config.yaml
n_layer: 9
d_model: 448
n_experts: 128
experts_per_token: 8
d_expert: 32
d_shared_expert: 256
activation: "gelu"
moe_layers: [0, 1, 2, 3, 4, 5, 6, 7, 8]
router_score: "softmax"
normalize_top_k: true
routed_scale: 2.83
balance_loss: 0.00681
balance_bias: false
shared_expert_gate: true
init_std_router: 0.00824
lr_router: 0.000419
vocab_size: 47542
norm: "layernorm"
norm_eps: 1e-06
tie_embeddings: true
optimizer: "soap_variant"
lr: 0.002
beta1: 0.95
beta2: 0.99
batch_tokens: [32768, 65536]
seq_len: 1024
train_tokens: 367600000
steps: 7641
dataset: "wikipedia_en"
Below are experts of layer 6 (counted from 0) of a mixture-of-experts language model. Rows are named router (the router's row for the expert), up (a neuron's input weights, with its number) and show model dimensions 96-127. Each number is 500 + 50 x the weight over its row's rms, rounded and kept within 0 to 999. Numbers have three digits each.
After each expert's rows: "gets" lists some tokens that make up at least twice as much of what it gets as of all text. This comes from a sample of Wikipedia text that the model never trained on. Tokens count by the router's weight.

# expert 90
router:528489583473501517513539473508561480434481458587546519479529473567462451489599539489526454501544
up0:497565509514496522493467534477620526440495539558492500458501509477503500602474426539578485528511
up1:436566504509495455488463505546446510566376538508525521556563634549570470460488518507591481481448
up2:563528504463551509526415563558467430548454477513437516442463492474378471524556438566626549538515
up3:445486488433437563508601496490513490543509614459566450362591469484545557507502438554432458531517
up4:544516493526544480518498478620543462537424498425427459532457513524511551557532534424471500492509
up5:478522433508530501507555571501463485444475494483490483428508419518517517545529470488479505456556
gets: "o", "on", "ro", "| ", "u", "lo"

# expert 13
router:528613517589396485520560563568457519516438514532573451477500544547535411449489458536474463491520
up0:398543549501461487395454586548521482481531459465542499508500572447458590499559494502533453588459
up1:482519521567522456543477509518486470551487432519453555491456487525501442468527488563475531471492
up2:556503569418437547458435534622515434559422440454568559535475503511510541448475577507600497565504
up3:493479576553419477507414472466527443499558519483509450484521485447537541575533470435491477507489
up4:531489469504514428475433484450459599514441525459494475546492568458464476520480560544477489480547
up5:565499457541474539476412479480532486483520515451398438451565403537510415509490532576510612434494
gets: " of the", " The", " in the", " the", " at the", "The"

# expert 21
router:449555514569447459579445398500461547505473465518494538509441540514469579468508489539465526442532
up0:424508450427465494458525400586399442514510539480514435405539403541557481480538556472512444588471
up1:551478461397524552434523465577525480523491425444532544440516462422524536527456427490532518568471
up2:517509513567512490453566545477539562468480487563529571534470442532454544550497475408516580518531
up3:555423467487574443457455454480450387500591451516434505469463607508486484469535513460530468515532
up4:500562449498517487510608544496579545467454453492506498574434546514469467536510499446470484463528
up5:517502565538468515500510511491464587507496449492551621452508529505500501513506506500503495461563
gets: " a", ", a", " as a", " of a", " is a", " A"

# expert 29
router:380471461421486499567601470527461528552497545443579505455432535467483562461484466485479452565592
up0:607524507431423590466569548547565575466459569517526495443511510538513540583563500550536476475462
up1:494470549479570474532490436521525381480539523493546583498546520510503417482496537416491524495509
up2:479464549452548483483442560477574579537446480494502530436466438474491533505488531432613554520484
up3:473429482420528477538465476518573541506539465449515475498481534423480479502594535506473525522407
up4:473554537475486522475532588476508444592448512487602505432613474508505583532368488391461601591431
up5:459572548452435508564525590451541484544464500431518434470435575476554509529474464532469513493444
gets: "2", "0", "3", "1", "5", "4"

# expert 113
router:421504494543478550580507491479504562438459467559541478478616437479512445560425491510528463432474
up0:430582490561513417517426447560463554449458525529504517545477462487540501549586515566490534458469
up1:557455476566517479524464457510452456483421576505481526538502490513502442422457383531479516498535
up2:428453519440453540491438465537524444454465427558477450439384597540418566505452480539551491555514
up3:521499495551391444365558372420475510497568534549556475494458496577598557451547497424415536488565
up4:413476541496584478580539496563481516510567431431513445486509472548454502479483491450480578534500
up5:499450425442532507500606458472510444605580491508411523539451426463509394448555441556409558488525
gets: " E", "E", "- E", "ol", " Re", " | E"

# expert 102
router:535545503596513501508501496539518463537497490562515492410573507434417569531496398558471474558433
up0:438496436586535487538587507484545433464400461512411539551468509524407504491529443444487487588476
up1:527472520532478399481434509491498533477517597527464558451504461601493444460508488378458493549619
up2:616501540500458455381463507535471508426477532581497555552495439463589502488397462431553545529477
up3:461480536516499455414566576424586498466566405516522523610488562523588503468580594543537504512489
up4:549525510459465516435506504455509540427503533463500471485519502578441435446469490627543421487458
up5:525438413560453527470537409375559458531519594434514416480513509556448507435514522575491460551371
gets: "1", "2", "3", "0", "6", "4"

# expert 121
router:456497353510492575421446501560561448489502455458471517436485494551504495535515472506472547434542
up0:507488516540468485566437413555520479461497579543474531467451509489488559478434450510591426522556
up1:454424578507499496555499483570527534528477512400451438427551443513438631483500438568510414555493
up2:544511510486529482540451504483432498435474461571469468464533497459487446454504459553619514501545
up3:574525474532443425581516521555437463501443573496589571544493453546494568514496481417470550487450
up4:500513440540531504443457374508583473631497431571455520499534497460511539452557509421509494529545
up5:483473427523494508514519498405467488474457497464545482504530477503524516485487580528469478460545
gets: " sp", " t", " h", " sh", " ch", " p"

# expert 39
router:596522476533412448454490532456523549441476426546465513528432472512588502488505586413435541502536
up0:485536539426538481447536494514502495536419569387494497507494502508520522506567534487544531492543
up1:524625478422516522464585495527561509513531454496452526481479513486435488489497476500537593505534
up2:448498503494450472518509520504527408500514539433563573569484524529484552497404495463519443486538
up3:513485478539493558481537395514579585544550526457516487451581433540519578584513516489464490483405
up4:540494387524458492487487461508530558528406475471525540506554578511540494514570551520524511486467
up5:528474528549554516547515498480532504432484463522577514525540507487507496542383554529563525418380
gets: "\n", "\n\n", "| ", "| Preceded by", " | Succeeded by", "\" Transliteration: \""

# expert 99
router:509598549565504531533495490508510463538433453490500507475524480488566421492430404518485506542478
up0:415442530444561519500460522566560468464562575476465479583508446497511499512592434483528509535469
up1:533428502487433508541462569478541512413519586458504450456504523449486424446581528594513492477472
up2:437437425601459511527523565506497446408493491477563474495491489435477404434584505567604486532483
up3:454437494475516507471558443442546504490476515471476582540517497569503447475549593425529640510488
up4:458503539440541478513455465441535550554548483435536504535443442438479567514514527511501420433501
up5:504516612476474453407453533531459511460518440452487469567558487393423493503622630443492530566505
gets: " in", " of", " from", " in the", " In", "In"

# expert 2
router:514556501544414577462465537538563427462444457531593385544411487585536499567464560540475432524540
up0:490419586550495495526524517563515422470461491469458517457481505338449565581391518482531515486576
up1:439508538506544414540492476443446473494534498569526509434388517538543469428491535506659549481507
up2:567463474481517536564530426550424447470478437527388506483520468463508492552526458472546562520534
up3:532460571536434424588475489440465461526576570468563574537547498505482487503473566541528457544501
up4:481402518569491558467537572535516442578441447481497563592497491433468468419427444342583556477498
up5:525545396545465501460428543532460578408528483610472552498479499559533553578472491556482523466385
gets: "2", " East", " West", " South", " back", " left"

# expert 112
router:506445391452542525461450504553495522503502501483533529500562473432474521481465531458449576416520
up0:537513464519440511408433542550431459489569565550473544518523509531529493412444449499540461520488
up1:463438595526528501400454518488622553478553551387546530445455550518487461437461505542547480539518
up2:421524514499493502476519547498541540451455459474583471550580508489599537543489443383557489557570
up3:449509505539629461517567520531543570474527523563536512510372505473517509488484588465582482505480
up4:449519602586481566398489528523460548555558516440599566477439498606555549505416432486494547433473
up5:414430442457543528467517427561458530439617519449495566519509467470495510526496432472507552548442
gets: "r", " Br", " Gr", "l", " Tr", "err"

# expert 44
router:515531567498537470477420544450517488594476553570447469473446540475437499630511498565460472557428
up0:475518442468488536484567541567420518527492462504433452417408569504534574522486480530513515565490
up1:457418513595513531476482499496464551502542466545527502515438501493530406546430539513531536587674
up2:579555453470464386531466507489517379442463503510501403473424517484521502497489502447507519488542
up3:494486412459459472460475429546436497453451492485610531457419522507531477538428538475491485538612
up4:506565432522519449455501554387429505460443521396345468516421556391498415519412472469450592487446
up5:440517525554493459542494539428542603524496508459584469487530588542554485522561509533544510443481
gets: " in ", ", ", " (", " In ", "1", "In "

# expert 59
router:441526491542428424587465467453502520523451539479504509542529554519495495454474441481477428566502
up0:533390463499590479502523544442459575501360532521491593486489522484584448457532521442634472530540
up1:576550475422484474465621576535474535573556570525407493493571525459578424517536530521492610596452
up2:525449513492545435524559477368540526536524487608573559520456523484491488590526527480457572445493
up3:544473578620505475467483470514433482541533512490463545473466530486523503482432559481540504519560
up4:409506505540416421528514592538482384539544502372537481506538475551507497444569579387500543387518
up5:527440465418492508602515500521534497505508456511323588528477400536530530570452491485474529526530
gets: " was", " is", " were", " as", " to be", " and was"

# expert 71
router:468488479503511610582502486509537499472514543546499435486588395455460525527578468466464457492488
up0:451583499520493498444540543487494406480450585532481459538501489476443492564437431485489487495516
up1:511520554545448450596527426481520472383483459409492488499457580551501463495565488438445490509511
up2:472491581510510517546562587576457489462439499398525547457528466440511500516496499519527572444464
up3:567450433542522489536493473529477572538531646448540483426505463445431519530529623403506525518434
up4:469522489419530357567479525478499486398576524505475488472466530365488509461550571472549529476543
up5:523495559508548585524534502500519489605493476448485477442512578444418419543442452511578509421542
gets: "0", " |", "8", "6", "7", "5"

# expert 68
router:491481517505521547480535433485586462483501430562519509584505483464400574469503509447433496439541
up0:573412495509479478457460474478569498548507489533471445559497476393471447499454417491474522548448
up1:520466545484571451472495454493522507516515465522515540543494438452480468458455523545466626443410
up2:514498493516447418515440509532464394522513559517533595532546479439526518491455562475506541535463
up3:615454488401547487414515499466544478522429575482519450462429590625545427472495495473440559496454
up4:500577559530546510487507543519434512472530483487547453424594480419501524512393523565588504485529
up5:596431503514522469526495425528599537503469532511399414516495541496498582458471531477475530510439
gets: "am", "il", "om", "ath", "and", "al"

# expert 49
router:498519624444463498433529560470600534481439506505524576558509558403519531515565438528509524511527
up0:533518611402527517527477507413443524464549558505489485542470494556660636567537550517451544464467
up1:518534458487500566409514441513455420560539577514475556535568453484504549358466511546502500541503
up2:439487496611407528438424517412588537528498442550479478467421491483594404462500456541525415566516
up3:486566563462565471364488521402509504429415541511401455525525486482587456506488572476506446433539
up4:396543436514544583440537547581491553438559559571530510500508471577499489451494499568539540440540
up5:449577519559503523484530575423527443473465536428472473576470442445458479518484600541391509476505
gets: "-", " -", "/", " –", " ISBN ", " &"

# expert 89
router:541488520458482568442519524446469478637496509454491419506557378399480517520443413446503535576520
up0:488590448507548520520509540478521589428447505514511592498518486450483524560482500421552459407524
up1:556416517470426452425516574505552482542393458419628475478394520500544428504508508529565438457395
up2:463489434574511531487456498541508401500472470487495448450446490440503529494572528571509539530542
up3:405540450514585493574422556481540427504546538542494480546454504482488560572488493519398483572510
up4:545481536539454467529561419457458490486509611460519455503443489510521471469485515475511531488479
up5:511619459478524466545506531585420539474454571511463586593527427481457518489474501536417515506473
gets: "\n", "|", "-", "| ", "- ", "- L"

# expert 106
router:468449557551478473449454511440466516480486573466500507540498500489575354491616485547463446538489
up0:446467503493478461460539474485433517468452537400584475478531585518531347578544503444497481485419
up1:527491565550499534379493497483525486522445521447493518533495523496512453559547489475539449424485
up2:503557492537458556546501434505531471488466567555516506472536529558605555577485541457570461481459
up3:522551485432494527451494493499560490475391525543533493423381542467440506424520439476454468554484
up4:507400545500581552555372447536555492474521584543471515515414451534449495501550597528521468493536
up5:304526463488556448540426483533491553491522542474495432493504477524416516444560451502487355476486
gets: ";", " the", " of", " for", " and the", " and"

# expert 45
router:516483514521466587538531551411609484544590526540512424493488485443532423499513511523434501552518
up0:527554514483410469456467475600535548527432538461442567556446502528518527480430523510537530420594
up1:546362536519586526526530381465482538498483521493454580467555508575460442538523532414537484389465
up2:550485474496531434494449468446541471503521525477447527430456451518452457523534592554495537424443
up3:420517608560564562526522536351561462495574529534485566450497543494510540502508508527510494499483
up4:471529507574427463434459444429434564441573499501510493438477433576514512517522546473510445456491
up5:440509524497527447419473565586513449474579437546543562551511512614611433520464460511486506467503
gets: "\n", " |", " |  |", "% |", "L |", "Population ("

# expert 56
router:535496574469517561490515580547520521545470477436604471482526460506579469570512432542553500547459
up0:502447527392499579602537524501490542680512465435441526493466456467437523499491547428519566526496
up1:466486512517524530452506475484609548471543522398440492490445471580414454481499423403526497489578
up2:549501522496500523560544486482466503498560536538543480505495473454503471560471486560446561434420
up3:533485523468520501512532402510575507546546495535450532494534491427466457590541508464536581463592
up4:463434552406570443533544481518528584556492455447512507469487498488572512465619485479467588434480
up5:539457367560444517585461455551392494523428459500487504547460503505465472499523482460513482418481
gets: "0", "3", "1", "2", "4", "5"

# expert 54
router:428522538588465533530490505602469428500499558429506505524518475524494510448482445553401530494500
up0:482493417536411486509455463484543515519461510524484492520583485549392491448571506498527553518467
up1:437460544499495452572500522506496518499559538426488472490541462438535527475519560498505597497551
up2:464445572497513532480578492490466510423474530476505558574386628505570488458459600484456470505488
up3:487506355560522471501477465465521422445422609527499525396576543560504545408571534552459541461487
up4:435496608490483530540503444597417445445454439627524455523479509575481459557488476455461485502485
up5:589519555439464448431482511453450439507526523555461548641498512499357485492539513466448475518465
gets: ",", ".", " the", " The", " and", ", the"